Experts of a small language model.
Training: a variant of SOAP for the experts, 3226 steps.
Below are experts of layer 2 (counted from 0) of a mixture-of-experts language model. Rows are named router (the router's row for the expert), gate (a neuron's input weights, with its number), up (a neuron's input weights, with its number) and show model dimensions 0-191. Each number is 50 + 10 x the weight over its row's rms, rounded and kept within 0 to 99.
After each expert's rows: a language model's description of what the expert responds to. This comes from a sample of Wikipedia text that the model never trained on.

# expert 7
router:43 63 47 53 47 45 46 52 46 56 61 41 28 55 39 56 35 55 43 56 36 52 52 50 54 35 40 52 67 48 39 63 35 50 54 38 52 54 48 51 39 49 66 53 39 58 51 65 54 41 55 36 66 50 54 60 48 62 58 37 44 53 49 45 41 52 44 44 45 47 38 73 56 54 57 45 54 53 58 74 50 55 55 43 51 46 44 40 50 47 55 31 54 55 51 53 57 26 45 28 43 38 42 46 47 62 47 47 40 55 44 65 54 49 65 37 49 33 60 60 32 46 49 49 39 41 26 60 67 45 56 62 52 44 44 42 47 44 73 33 46 50 51 33 54 51 54 54 35 30 68 47 49 50 59 47 29 64 45 44 60 57 45 47 43 45 36 35 53 56 48 49 53 49 56 42 53 65 50 46 75 36 45 46 68 50 31 41 30 74 29 42
gate1:53 66 43 42 38 57 49 49 50 45 49 54 50 59 31 74 56 45 40 31 64 69 39 33 49 62 40 54 63 50 42 56 39 44 61 43 46 55 54 43 59 46 55 55 43 46 64 54 55 52 32 24 39 53 35 50 65 50 22 48 31 49 72 55 53 30 50 70 43 50 50 38 46 55 43 55 53 36 61 43 58 62 46 60 42 61 59 42 54 46 26 40 54 63 56 64 28 47 54 52 43 62 51 46 33 40 38 49 45 43 42 31 38 57 41 69 45 56 66 52 41 44 48 54 47 60 40 61 38 45 62 57 41 55 51 47 48 49 43 59 45 51 48 67 55 52 53 54 50 34 48 75 43 44 62 48 56 63 54 53 74 55 43 58 47 57 45 55 34 50 39 50 57 41 53 53 60 55 52 55 60 45 58 50 37 62 49 27 49 54 39 46
up1:60 35 40 53 49 60 50 34 58 42 49 44 45 68 30 60 46 55 41 46 35 46 51 59 39 43 37 53 69 65 51 54 44 52 58 64 27 55 46 32 45 61 47 52 42 42 54 53 47 41 49 38 39 70 52 46 37 58 70 49 34 41 51 40 38 61 47 40 62 62 38 39 61 52 38 74 70 44 59 58 57 54 53 46 51 39 56 54 42 39 45 49 26 59 52 57 36 42 52 61 36 43 70 38 70 53 52 59 59 44 54 54 49 62 53 59 36 49 67 36 45 50 40 60 35 50 53 48 51 35 43 41 48 51 64 55 47 41 51 73 67 50 51 67 47 41 43 52 54 42 51 47 48 48 56 53 37 55 46 40 40 35 43 57 51 34 23 51 50 42 37 61 57 55 50 61 43 40 53 37 45 52 47 51 57 33 54 40 75 49 59 52
Description: Line-break tokens, especially right after article titles, captions, section headings and table rows, before a new paragraph or table.

# expert 53
router:59 45 75 39 65 54 61 43 51 34 67 42 41 34 60 43 38 56 50 55 48 55 60 65 38 52 37 26 41 42 44 50 65 60 37 60 49 61 59 55 59 46 56 35 52 66 47 43 57 32 68 41 56 42 48 51 49 36 50 58 56 40 35 32 36 50 48 47 49 59 43 46 34 48 55 57 47 64 42 51 55 59 48 58 51 43 41 33 45 54 54 47 35 59 66 37 35 65 46 64 57 43 35 41 54 54 58 55 50 43 56 46 59 32 46 41 20 41 46 42 52 63 48 78 49 55 58 43 55 63 66 56 55 49 53 47 40 52 51 65 47 38 53 53 50 46 61 49 55 61 42 63 42 62 43 70 54 57 57 47 29 52 30 45 34 49 42 52 46 56 39 57 32 62 46 48 70 46 51 50 48 52 50 71 45 57 47 47 53 36 47 45
gate2:56 39 56 49 51 61 55 60 55 58 51 46 35 46 53 48 41 38 38 58 38 38 51 64 58 42 48 38 61 59 56 48 42 50 33 55 46 67 56 57 72 42 54 41 48 56 47 70 54 47 48 49 70 33 39 54 30 43 40 53 42 49 44 35 45 57 69 53 55 46 59 48 36 30 52 43 51 55 62 52 41 44 50 58 64 41 48 49 33 40 47 41 45 36 43 53 50 67 45 49 49 40 27 37 45 53 49 56 41 64 59 59 41 53 64 35 38 61 60 40 51 46 60 49 62 72 46 51 63 50 61 61 47 50 42 46 64 54 55 57 32 34 64 71 37 39 58 59 56 31 45 54 46 61 51 38 52 38 39 60 48 51 49 54 36 48 67 35 76 54 30 42 33 51 38 50 53 31 30 67 54 47 55 55 58 55 42 48 55 52 52 60
up2:57 45 44 52 37 41 55 33 47 58 50 40 33 44 51 49 33 60 47 49 46 35 56 57 72 43 51 72 52 67 38 51 53 47 48 52 55 44 52 52 62 33 48 46 56 54 44 51 52 59 52 49 65 61 59 47 57 63 54 36 42 39 42 48 57 58 41 36 38 41 61 54 43 53 48 50 62 51 42 66 56 59 39 73 72 38 39 78 50 45 53 54 61 52 56 53 44 36 51 42 37 16 52 39 40 54 61 68 52 41 40 49 44 57 49 55 45 51 45 42 63 53 39 53 46 48 55 60 63 51 48 54 50 55 46 54 68 54 52 76 64 40 52 50 56 50 50 54 74 50 48 34 50 43 60 44 61 58 56 72 41 62 34 67 42 58 56 51 45 40 70 49 58 40 28 50 29 42 30 53 49 62 51 60 38 63 52 46 48 57 49 49
Description: Word-final pieces er, y, ie, ter, ier inside names and words, as in T-er-minal, Did-er-ot, Dakshinamoorth-y, plus writer and occupations.

# expert 8
router:36 64 38 48 49 46 43 68 51 35 37 43 46 42 59 42 45 55 34 51 38 54 55 42 62 54 20 61 38 38 60 49 55 36 44 39 39 42 51 35 37 56 44 44 45 38 58 50 40 49 61 52 57 38 42 73 61 52 42 33 39 63 52 50 62 56 36 33 58 53 36 54 45 45 52 46 46 33 57 36 64 59 47 52 55 54 30 45 49 36 51 39 56 62 43 49 49 51 48 54 50 41 35 53 35 64 56 48 56 62 52 46 61 50 38 55 40 60 38 55 63 50 63 47 29 68 27 39 48 54 39 41 52 56 67 38 57 58 54 45 50 53 42 46 57 38 54 45 63 59 54 50 65 34 44 52 44 37 63 35 44 76 53 54 49 34 53 65 42 34 51 52 52 69 48 67 48 53 64 37 36 57 64 59 54 51 44 29 49 45 49 50
gate0:54 51 49 56 34 18 29 39 61 31 51 66 40 41 54 47 59 62 52 42 50 57 62 36 48 33 63 58 46 67 59 51 48 53 60 59 40 57 42 49 68 56 53 46 46 50 61 57 54 64 40 48 61 52 46 53 66 56 44 38 74 45 41 51 59 54 45 55 57 37 67 31 48 46 54 42 63 57 56 55 51 40 56 38 40 45 53 68 46 52 56 44 57 51 49 52 49 64 50 56 27 55 40 50 62 55 44 46 40 44 47 59 53 56 63 60 38 51 41 48 43 52 43 55 46 45 60 52 38 50 36 56 32 35 46 49 43 56 58 69 50 65 49 58 30 41 38 53 57 59 50 50 57 47 48 48 46 64 64 63 46 53 40 47 43 63 75 57 61 26 52 46 47 34 43 57 42 38 41 57 44 47 42 68 67 42 76 61 55 59 31 46
up0:56 43 48 52 53 61 44 66 43 48 38 54 37 47 30 57 46 51 44 41 44 71 43 61 57 43 41 73 49 37 56 54 61 66 48 59 44 45 53 47 45 61 62 28 66 39 42 53 38 33 53 64 43 52 49 20 35 45 46 40 35 85 44 39 50 52 62 46 59 55 49 54 55 58 44 67 47 49 51 38 54 63 42 55 45 52 45 40 46 53 51 49 69 57 53 47 32 51 43 64 53 47 58 41 35 67 76 41 55 53 45 51 55 50 46 63 47 44 40 48 48 44 53 52 58 56 57 55 50 62 42 60 41 41 47 53 53 42 54 40 55 38 52 53 40 58 57 62 49 60 41 24 45 54 51 61 63 52 41 36 45 39 55 49 40 55 65 50 80 62 41 34 57 36 46 64 43 47 55 55 45 51 51 62 36 48 71 47 60 67 54 49
Description: Prepositions that complete a verb or fixed phrase, mostly to and by, as in belonging to, named after, prior to, divided into.

# expert 27
router:38 44 49 49 30 48 36 51 40 71 56 62 55 48 59 35 44 45 58 50 41 35 44 55 43 47 63 40 55 78 57 39 50 59 58 46 45 43 36 52 50 53 49 42 49 50 59 50 45 60 47 24 49 69 50 52 60 40 31 63 53 63 49 48 45 58 50 51 50 40 50 42 41 57 37 43 45 53 68 68 49 42 31 62 43 58 44 52 56 63 63 50 27 32 48 62 36 53 48 34 52 56 65 57 52 34 55 64 28 61 30 37 50 61 46 47 55 34 48 50 59 50 47 72 41 65 52 67 44 39 55 56 46 55 52 60 67 53 51 44 35 31 56 56 60 61 44 55 37 41 48 47 49 41 53 38 57 52 50 68 65 54 64 40 61 55 41 49 57 49 38 48 46 50 57 62 69 57 64 62 52 60 59 51 47 57 32 53 30 50 42 53
gate2:36 52 35 43 62 69 53 47 58 44 38 64 61 30 30 32 46 53 50 60 47 59 60 51 53 51 52 44 48 58 62 66 38 41 53 60 40 44 35 52 41 57 41 33 45 42 38 58 20 35 42 64 50 47 43 58 46 56 50 56 46 55 52 31 50 30 49 44 56 31 64 46 35 42 54 66 51 41 54 45 40 48 71 63 50 48 58 34 49 52 46 51 57 59 53 83 54 67 68 53 50 44 49 41 30 50 51 39 58 58 36 38 39 54 62 47 55 60 39 57 66 58 55 36 31 62 49 51 56 57 57 43 52 44 62 39 59 58 55 60 68 39 39 56 43 52 61 49 39 57 44 41 58 49 47 45 58 53 45 58 54 44 61 61 62 49 54 49 42 51 58 52 49 53 45 28 35 50 42 46 60 38 31 32 49 56 54 53 44 64 52 55
up2:42 47 46 64 45 60 60 54 54 70 38 57 52 47 60 77 45 56 51 37 69 41 49 67 51 37 54 50 38 40 61 72 46 50 46 54 57 48 59 45 40 40 52 36 52 56 47 57 52 50 55 49 48 51 56 37 74 33 50 30 38 57 54 67 52 65 52 42 54 44 50 48 60 37 54 42 44 45 51 32 60 43 60 35 44 48 66 31 40 35 69 27 47 49 78 62 49 47 38 38 43 54 45 47 63 48 48 49 51 60 52 48 38 59 43 78 46 54 39 56 38 62 78 56 44 32 37 54 45 62 50 67 53 49 55 44 46 65 59 51 49 51 29 64 66 47 50 54 46 48 53 42 56 50 54 61 56 54 59 49 61 45 56 58 54 43 40 41 53 50 45 53 47 55 43 30 56 39 46 43 45 39 49 61 52 49 69 46 43 29 39 57
Description: Possessives his, her, its, their and also the after prepositions, often in biographies and plot summaries, as in his own, his death.

# expert 37
router:35 42 37 54 47 60 44 55 41 56 31 53 54 56 50 47 36 57 59 42 62 52 40 50 53 63 38 63 38 43 44 57 49 57 62 58 67 51 43 62 38 49 47 54 44 72 50 47 45 42 47 61 68 66 28 51 36 35 65 44 41 58 34 51 40 39 57 46 61 47 53 43 57 57 53 53 62 39 46 52 59 38 70 43 59 69 45 57 57 50 46 50 59 53 60 33 62 53 47 38 41 63 63 64 46 53 45 52 61 42 39 51 32 63 41 57 34 57 59 48 47 45 53 51 56 45 51 32 56 51 54 34 32 46 44 54 61 74 57 42 51 56 45 55 42 34 47 58 53 30 39 37 52 54 63 55 46 78 41 49 58 33 43 51 49 44 40 61 40 55 34 40 57 64 52 54 40 43 49 46 47 26 40 64 66 43 27 58 55 51 40 64
gate1:61 58 47 45 64 43 57 56 51 46 56 47 52 39 59 37 42 57 37 71 54 53 61 57 43 56 38 55 58 50 48 66 62 40 60 57 50 47 57 48 48 55 60 54 45 58 68 52 25 48 46 51 56 47 56 58 38 36 33 56 63 56 31 37 58 55 52 42 57 43 34 36 49 54 67 62 35 63 47 59 43 35 65 33 47 48 53 60 50 73 38 38 36 39 36 44 59 42 53 52 66 54 45 47 46 55 38 61 70 52 33 37 51 73 52 48 59 59 48 66 53 39 33 50 42 44 35 64 45 39 65 67 40 62 44 38 60 58 51 40 55 47 50 73 53 53 53 38 57 49 47 45 48 53 52 44 40 60 50 71 43 46 35 55 51 42 55 75 53 56 59 48 40 54 59 42 59 29 58 48 54 38 64 42 50 35 43 54 51 53 37 69
up1:24 53 61 32 47 56 58 58 48 55 46 48 49 39 48 46 46 33 42 52 56 43 50 30 51 56 64 51 51 49 52 29 52 53 71 36 41 42 58 63 37 53 47 33 63 57 39 49 63 36 37 56 49 43 57 41 46 57 50 57 55 52 47 50 50 44 68 35 55 44 69 56 42 55 40 39 59 60 33 54 51 43 64 83 49 40 44 52 50 35 56 58 79 50 48 49 42 58 39 68 53 58 63 44 48 63 60 49 50 42 48 36 63 63 36 43 26 46 59 43 66 56 48 60 45 37 67 42 56 58 40 58 55 43 54 48 36 42 42 48 59 59 61 44 50 44 53 63 46 32 45 55 51 26 44 38 51 52 63 48 56 59 31 63 46 51 52 41 50 47 52 47 56 40 55 44 72 60 43 41 50 50 58 72 44 50 41 43 34 40 53 44
Description: The word Location in place infoboxes ("Location within Iran"), plus pieces of Thai, Devanagari, Cyrillic and other non-Latin names.

# expert 24
router:40 61 48 79 45 64 47 53 59 63 39 63 52 40 66 42 58 71 43 42 51 63 25 13 64 56 38 57 47 42 35 46 59 55 61 53 51 35 56 32 60 59 51 58 39 42 48 53 52 45 52 43 46 50 56 42 62 43 38 47 40 51 48 60 46 36 44 51 42 53 50 56 56 54 33 39 57 49 61 40 63 62 41 69 41 52 34 31 48 40 63 53 31 56 41 50 54 48 48 53 61 52 52 34 52 51 53 61 53 57 50 56 55 57 75 50 52 59 43 47 64 49 74 50 40 45 46 59 37 53 61 43 60 60 57 53 42 45 44 43 63 46 38 48 44 45 53 39 37 45 54 41 57 56 41 72 51 47 66 38 58 40 59 37 55 56 61 58 60 50 43 55 50 55 50 70 52 43 54 54 48 44 59 67 49 32 46 51 48 52 29 31
gate0:36 55 52 59 47 59 49 33 55 49 70 35 48 39 31 38 58 51 47 52 38 50 35 62 30 46 36 45 38 50 42 46 47 49 63 39 62 23 47 62 49 46 51 52 36 49 42 47 52 35 45 23 51 52 48 55 61 57 59 57 57 31 68 27 53 62 49 45 50 54 47 66 74 48 47 43 52 48 52 62 54 51 54 63 61 57 58 42 61 49 52 37 45 55 42 41 51 41 67 29 51 33 53 50 31 59 47 37 58 42 46 45 55 51 54 72 50 55 51 45 59 60 58 52 59 57 38 45 49 63 58 50 51 35 55 56 54 54 33 56 51 48 42 54 46 57 48 47 59 51 51 54 39 73 44 41 46 37 39 46 47 63 50 48 70 53 49 47 38 57 37 32 60 60 53 70 57 48 52 44 44 62 45 25 39 41 28 72 47 48 47 55
up0:53 32 40 34 55 49 55 58 50 42 58 31 45 32 49 55 37 45 41 53 59 53 50 41 50 45 46 46 33 43 50 27 37 49 53 43 48 56 29 51 45 66 43 48 51 40 35 54 49 37 55 31 52 56 57 31 45 53 40 56 52 59 39 59 57 63 55 41 53 54 34 48 70 75 55 52 54 66 63 54 40 37 41 58 54 44 47 62 51 48 47 52 60 55 48 58 63 38 57 53 58 68 60 54 33 50 32 74 45 54 60 61 36 47 51 46 42 54 47 43 51 52 41 50 62 43 55 45 47 53 56 46 62 50 55 54 43 63 45 39 27 33 59 60 41 48 64 50 33 57 32 38 56 44 55 36 40 69 41 63 60 55 46 50 30 49 42 52 43 39 36 53 60 72 48 46 64 60 65 48 49 35 37 54 33 51 39 34 58 39 56 67
Description: Prepositions like on, for, as, by, with, at following verbs or participles, e.g. released on, served as, competing with.

# expert 38
router:52 39 34 67 41 56 66 41 70 42 46 54 49 60 48 60 56 39 44 26 48 57 58 66 66 51 47 38 49 46 54 42 70 54 61 46 44 58 60 37 55 46 52 42 52 42 35 49 36 52 58 54 43 63 62 54 50 44 33 40 48 38 60 47 51 69 54 49 24 51 56 49 52 40 59 43 45 49 40 61 56 45 52 40 48 35 40 33 46 30 36 36 36 40 52 27 42 49 35 49 46 39 46 73 53 35 59 51 52 63 62 34 24 49 46 55 62 55 63 53 67 65 53 67 33 46 46 45 48 67 46 49 49 31 39 52 46 38 53 67 43 47 62 46 45 38 51 63 57 69 45 59 48 44 47 56 58 52 45 46 39 35 45 39 47 61 34 65 59 33 44 58 58 58 52 40 50 57 49 49 46 55 41 44 38 55 55 58 39 43 46 57
gate1:41 46 33 34 38 61 44 64 58 51 56 61 44 38 56 45 50 33 30 53 56 51 44 37 41 49 38 56 47 62 40 52 49 41 68 67 41 43 48 47 40 56 60 47 59 57 56 45 44 61 34 54 54 64 60 51 31 43 35 46 42 59 43 42 50 45 36 61 59 42 51 30 56 40 42 48 57 45 55 55 49 64 43 44 47 52 65 55 39 38 47 51 35 63 59 43 52 51 51 54 50 44 60 55 34 49 61 41 44 51 49 61 48 47 58 51 35 47 43 51 55 51 70 65 38 72 39 64 49 25 37 39 36 46 37 49 70 34 70 55 37 46 47 51 60 69 43 76 52 35 53 55 52 38 47 56 57 62 46 59 49 53 21 52 54 52 42 48 68 44 58 47 46 53 59 31 59 48 36 48 60 43 56 61 44 48 69 48 42 36 37 45
up1:50 37 44 58 60 72 43 42 37 53 32 53 44 41 36 44 62 35 52 42 51 65 36 59 45 34 61 60 66 66 73 65 57 47 39 45 38 49 52 51 34 41 47 61 31 49 48 51 51 61 65 36 55 55 44 45 25 69 59 54 52 55 48 48 58 58 53 63 66 54 66 35 49 53 36 57 76 52 42 46 38 55 45 55 51 64 58 49 60 50 58 46 34 58 47 39 47 75 65 57 31 44 49 45 53 54 42 29 51 54 56 58 54 42 52 57 42 39 64 48 61 33 54 49 36 61 40 54 54 50 35 54 51 67 39 56 55 57 49 73 60 49 43 49 49 52 59 44 44 37 49 34 54 45 45 72 55 60 50 55 44 42 46 62 46 49 63 46 67 44 50 41 41 58 40 42 57 54 37 54 44 55 53 52 51 38 43 29 55 67 56 52
Description: Words inside proper place and institution names and unit abbreviations, especially High School, County, City, New Jersey, km, ft, mi.

# expert 12
router:46 58 31 37 58 39 42 37 46 41 39 53 56 51 59 31 22 49 56 47 50 46 64 51 49 47 45 31 47 49 62 57 53 35 54 63 58 54 57 54 31 53 58 34 46 52 60 43 48 38 35 55 56 46 55 48 51 41 42 27 61 53 51 49 50 54 40 45 47 44 40 53 41 28 31 40 55 58 41 43 70 64 66 41 43 53 49 34 61 51 56 39 64 41 64 57 34 57 56 56 57 41 36 39 61 47 46 46 47 50 50 29 62 64 43 40 56 45 48 60 32 50 53 66 61 60 52 38 50 26 49 41 44 40 37 55 45 52 55 45 47 50 38 47 45 46 35 56 46 47 47 63 50 44 67 43 57 50 43 59 62 64 68 42 43 49 42 65 37 52 58 30 60 39 45 40 48 55 58 53 54 52 69 43 69 31 39 29 53 44 64 56
gate0:39 34 52 51 57 36 68 58 32 54 55 24 54 60 45 50 36 43 54 65 49 68 44 41 38 46 28 49 70 48 37 52 46 55 57 36 38 52 59 43 63 52 54 41 52 38 61 27 67 46 43 56 40 51 47 52 42 50 55 48 65 49 29 58 59 36 62 39 63 65 48 49 55 47 39 46 58 59 38 52 56 66 37 45 56 54 32 46 36 61 50 38 35 54 68 57 59 54 45 56 60 46 44 52 59 52 52 72 44 50 55 55 47 49 65 39 52 32 55 42 62 55 55 48 53 26 44 47 68 40 58 42 55 31 43 58 55 40 43 47 58 48 49 39 41 50 50 57 50 50 48 43 54 45 47 26 55 41 47 61 49 55 28 32 48 50 48 43 25 49 74 52 63 39 46 43 49 48 63 51 33 35 52 39 42 51 62 48 51 45 39 49
up0:68 33 44 57 43 49 51 30 56 37 52 53 52 46 59 48 52 51 27 67 49 46 29 56 48 48 39 40 65 38 56 25 49 40 39 44 45 49 64 50 35 59 33 65 58 59 56 54 40 57 57 40 60 44 36 79 36 42 44 75 41 49 55 52 54 38 42 66 56 51 60 35 73 51 38 67 47 70 39 56 42 46 45 43 47 47 43 51 52 46 42 39 45 46 30 65 55 38 51 21 53 45 49 55 55 47 58 64 49 61 59 43 52 67 55 49 63 37 57 46 46 43 50 52 60 57 57 54 57 56 49 54 56 59 51 50 59 40 46 46 59 40 55 54 38 49 53 63 34 55 48 47 69 45 47 55 57 55 58 37 44 40 57 54 55 48 51 49 52 50 40 62 36 42 45 54 53 80 52 65 41 62 43 40 40 64 51 66 43 51 58 39
Description: Single-letter or short pieces, mostly vowels, ending foreign surnames and given names in lists and tables, like Gillíland, Belli, Rossini, Zuzana.

# expert 20
router:45 68 62 51 29 45 44 48 39 71 32 59 59 51 51 47 47 60 48 37 45 43 45 32 52 28 55 37 48 51 47 44 55 37 52 62 48 57 58 41 22 41 51 62 53 46 57 39 57 38 55 33 48 60 44 54 48 54 34 47 53 54 51 43 40 46 49 55 34 44 43 65 42 49 63 49 35 27 53 42 65 59 52 36 37 52 45 55 49 42 50 47 35 51 53 32 47 57 62 56 51 19 58 48 55 45 52 67 51 54 54 62 35 65 62 70 46 43 38 54 64 47 67 48 35 54 55 60 29 52 61 54 44 59 64 53 46 45 43 58 53 53 53 52 54 59 58 46 63 53 58 47 53 51 59 59 59 69 56 54 60 58 54 43 71 55 56 67 54 58 40 45 54 58 50 45 37 46 67 36 49 49 71 53 43 31 61 56 59 39 28 49
gate1:47 58 46 51 32 53 42 50 49 51 43 53 54 61 48 53 57 48 56 56 57 49 72 44 44 33 62 43 48 46 44 49 61 51 58 42 66 57 53 50 46 47 46 49 48 40 64 59 56 43 50 50 43 58 72 68 28 44 54 48 47 58 39 55 38 54 68 40 51 35 51 69 53 36 55 47 41 36 46 30 61 72 68 45 46 54 64 37 43 54 51 45 47 55 54 38 61 47 52 58 52 39 53 48 63 51 50 50 31 50 46 30 42 49 65 56 60 36 48 38 51 51 89 50 41 60 37 61 32 54 58 64 56 46 57 54 38 68 57 35 64 62 43 48 46 47 42 42 38 35 65 47 47 55 49 32 49 54 43 43 45 60 52 52 86 61 62 52 53 70 60 48 46 61 44 48 43 42 63 44 44 45 72 54 54 50 45 50 48 55 33 49
up1:55 62 56 43 49 45 51 44 59 44 49 60 71 56 41 50 67 60 57 54 51 60 57 37 46 51 51 34 36 50 40 51 44 44 45 42 62 54 51 57 55 51 31 43 41 53 55 65 50 44 51 53 47 43 53 63 31 61 63 50 45 53 57 51 46 60 40 44 50 66 52 43 61 54 47 55 54 37 48 36 54 70 39 37 45 57 38 48 33 61 34 44 59 52 48 41 33 46 36 83 57 45 40 64 38 51 55 52 43 43 53 43 55 44 28 51 41 59 48 39 45 81 44 46 58 38 39 45 47 56 37 53 60 44 50 55 30 48 46 42 37 37 40 50 47 45 54 41 44 51 55 35 60 62 37 66 40 36 49 53 50 37 28 43 41 35 68 54 44 56 35 53 42 37 33 44 53 55 26 67 79 62 47 36 53 56 43 55 48 47 48 45
Description: Prepositions inside institution and award names (Institute for, University of) and the "as" linking actor to role in cast lists.

# expert 1
router:43 40 58 44 58 41 47 63 50 52 46 43 47 32 35 56 47 46 43 64 71 37 45 56 39 47 47 48 52 45 50 68 38 43 50 47 36 56 39 60 63 50 45 46 26 45 59 49 47 44 63 48 35 55 46 44 33 45 41 43 39 47 70 58 55 28 36 39 33 33 41 55 60 50 50 67 38 49 50 38 52 52 54 42 41 29 50 19 47 56 34 53 44 52 58 30 55 59 53 59 51 41 42 43 68 43 54 47 48 42 58 25 61 51 37 58 52 62 58 46 40 52 49 38 51 45 39 39 58 73 47 67 62 63 56 43 55 41 45 41 52 39 66 48 58 31 52 53 58 36 37 59 46 64 31 59 58 42 58 65 65 45 45 51 62 50 40 38 60 43 60 56 42 45 51 56 44 33 56 55 46 61 48 37 57 32 54 51 46 47 60 51
gate1:39 36 55 51 53 66 41 57 44 62 63 54 51 36 56 50 59 32 43 56 48 46 60 49 60 54 42 48 51 50 55 48 50 42 48 42 51 67 64 39 37 55 54 49 51 81 64 46 57 23 39 52 44 65 38 58 35 44 40 63 47 65 67 34 43 38 51 49 45 41 44 52 46 45 70 50 49 43 73 47 50 52 36 50 47 59 52 47 67 47 22 51 50 56 63 59 55 53 57 46 50 61 38 39 57 62 48 56 36 66 58 49 49 56 42 34 41 60 69 49 53 32 42 62 62 51 34 55 66 46 37 43 53 51 61 51 54 59 48 46 38 44 53 23 43 52 46 63 67 42 45 67 47 59 49 59 44 45 55 52 54 24 54 53 56 36 43 35 40 42 38 37 44 49 63 56 60 60 45 65 50 55 47 62 52 52 36 56 39 60 42 63
up1:40 51 54 50 38 46 24 43 44 58 60 50 53 52 63 42 52 51 71 45 42 49 60 56 58 60 42 56 56 55 37 63 64 39 50 45 61 40 27 44 64 52 68 49 48 47 49 49 63 53 64 60 50 71 55 51 48 54 51 55 40 49 61 38 59 47 51 55 46 38 56 65 50 69 55 48 55 50 33 77 75 60 43 58 42 62 64 51 43 43 48 56 35 41 37 45 58 28 37 45 50 59 50 54 45 37 41 41 57 59 52 37 48 44 49 36 44 41 67 52 72 47 47 44 58 54 54 56 74 60 36 49 61 73 49 45 49 57 41 45 44 61 29 48 45 73 44 45 51 39 68 53 38 40 42 47 50 58 54 43 66 54 55 54 37 65 49 44 63 54 45 59 45 57 49 56 28 44 67 36 47 44 45 46 43 54 68 58 49 61 59 48
Description: Short letter pieces inside rare or foreign names and words, like Hy-r-byair, A-ne-ke, A-ré-na, plus some table pipes.

# expert 18
router:39 49 46 46 64 31 42 47 49 43 39 54 58 44 43 55 28 47 53 53 52 63 53 55 45 54 52 57 57 42 58 69 57 53 33 41 56 36 45 55 49 48 45 37 36 47 42 51 56 50 31 58 56 55 44 38 45 45 36 51 31 47 49 62 57 49 53 66 39 55 55 46 44 25 53 64 57 40 42 38 64 59 41 42 41 51 60 56 53 41 44 49 57 53 66 43 44 48 63 21 61 50 53 52 52 70 64 55 54 57 70 37 52 58 43 47 40 63 45 60 29 47 54 56 64 34 56 50 37 23 66 53 48 43 39 56 69 62 58 48 48 45 52 50 38 46 51 73 43 30 51 69 55 40 47 47 55 54 36 41 51 54 62 46 59 55 64 67 40 44 41 36 48 66 35 54 55 49 33 63 60 60 47 41 51 31 60 46 43 53 32 45
gate0:31 44 51 43 58 43 30 49 55 58 47 61 58 33 52 35 60 38 47 63 65 57 56 54 54 57 30 47 72 55 62 63 56 64 57 37 39 58 44 52 51 63 55 50 56 39 55 55 55 72 62 42 40 32 52 48 56 28 35 54 47 47 44 51 61 47 68 50 58 72 52 44 52 52 50 52 66 34 49 51 36 53 45 57 67 38 43 43 65 57 47 44 58 48 59 44 37 50 73 30 57 61 56 58 50 39 53 46 67 51 68 46 46 48 26 53 44 62 50 44 25 36 57 53 51 47 65 64 42 41 51 38 51 53 52 60 51 62 44 38 49 30 52 41 49 55 57 47 56 59 33 46 54 37 48 37 61 48 59 46 55 63 45 42 49 54 44 69 59 58 50 59 57 41 55 45 53 32 55 39 39 50 37 49 57 75 53 40 50 60 53 46
up0:46 72 47 58 37 51 59 48 48 53 56 53 56 41 59 59 51 44 47 42 49 52 48 41 36 44 57 51 41 48 33 53 55 59 36 33 40 39 51 46 35 46 59 60 41 49 35 46 48 55 48 44 50 63 50 39 40 42 35 33 37 58 45 57 49 50 47 37 35 49 45 39 74 50 54 61 45 28 39 41 53 46 56 53 59 30 44 44 36 60 50 53 58 57 73 40 46 45 57 38 61 40 39 61 67 55 62 44 47 39 67 46 52 51 51 46 30 43 52 47 65 48 63 51 53 18 59 47 51 52 33 46 49 50 43 54 43 61 53 42 57 52 61 52 65 61 57 55 57 46 46 56 29 58 55 53 42 68 53 55 65 52 31 49 46 43 47 37 64 40 68 36 46 52 28 40 45 49 27 42 46 60 31 55 46 38 31 41 32 58 39 66
Description: Capital letters in abbreviations, degrees and initials, such as the B in LL.B., the S in U.S., J. S. Bach, PEC.

# expert 44
router:68 53 58 34 37 28 56 50 45 60 67 58 63 53 51 39 50 45 41 39 44 46 31 57 53 49 52 50 42 72 69 66 54 39 48 53 54 46 49 63 47 41 51 45 56 53 47 42 48 36 50 51 38 34 54 55 64 42 33 55 58 44 38 59 64 59 44 59 40 44 41 67 51 65 65 56 59 48 44 36 31 67 44 54 44 45 37 52 58 64 49 60 62 28 56 75 42 51 53 62 49 50 55 57 46 50 45 52 47 55 41 50 42 31 46 47 44 43 32 38 61 51 48 44 46 48 37 40 42 46 62 35 62 49 50 72 64 44 55 54 43 50 36 53 61 62 60 59 36 56 67 48 42 47 59 45 64 41 42 52 43 36 46 52 40 56 40 66 43 54 48 29 47 57 74 59 60 43 40 37 42 68 70 60 36 37 43 51 47 57 47 53
gate2:57 55 49 43 47 45 67 48 58 53 51 61 45 54 49 46 44 59 64 34 38 50 35 48 56 32 58 57 46 50 39 38 54 58 18 53 56 48 63 25 43 48 42 52 55 54 44 41 49 71 49 64 35 43 33 59 57 59 43 66 68 47 37 49 50 53 45 45 61 47 40 51 49 53 51 52 48 56 38 51 60 40 60 58 67 48 39 35 57 55 36 61 51 69 57 80 50 58 41 34 58 45 59 38 48 49 34 50 52 62 45 54 40 42 38 55 52 37 68 27 47 39 46 38 56 41 53 49 51 44 47 31 59 59 56 48 42 39 43 64 55 49 50 48 36 40 31 54 43 53 43 49 49 61 52 65 45 57 66 35 61 53 66 47 44 77 54 46 56 68 45 58 50 52 55 53 72 56 58 46 53 55 62 62 46 66 47 39 55 51 33 41
up2:60 43 48 47 46 66 41 37 50 49 48 50 38 38 56 41 26 72 51 45 39 51 49 46 34 62 57 28 43 53 34 57 41 14 31 31 43 51 54 42 28 39 49 46 59 53 53 47 51 29 46 63 61 43 34 48 50 46 43 51 60 53 52 53 42 55 56 35 45 59 44 65 56 49 63 57 53 55 35 47 66 65 51 65 56 53 40 61 45 28 64 47 55 37 51 72 47 53 49 51 35 65 62 43 58 37 50 50 58 40 30 70 46 59 48 51 54 49 50 52 64 54 43 40 56 52 63 57 44 34 37 62 33 50 59 43 40 62 66 50 38 53 56 38 38 61 29 56 73 44 51 38 57 57 52 53 55 49 46 59 42 61 44 56 40 49 68 44 49 37 53 43 38 44 42 54 54 60 46 47 46 46 41 50 55 51 61 55 43 47 56 46
Description: Word-final s and plural suffixes (es, ies, ities), including "(s)" in infobox labels and possessive 's, plus label words like Website, Coordinates.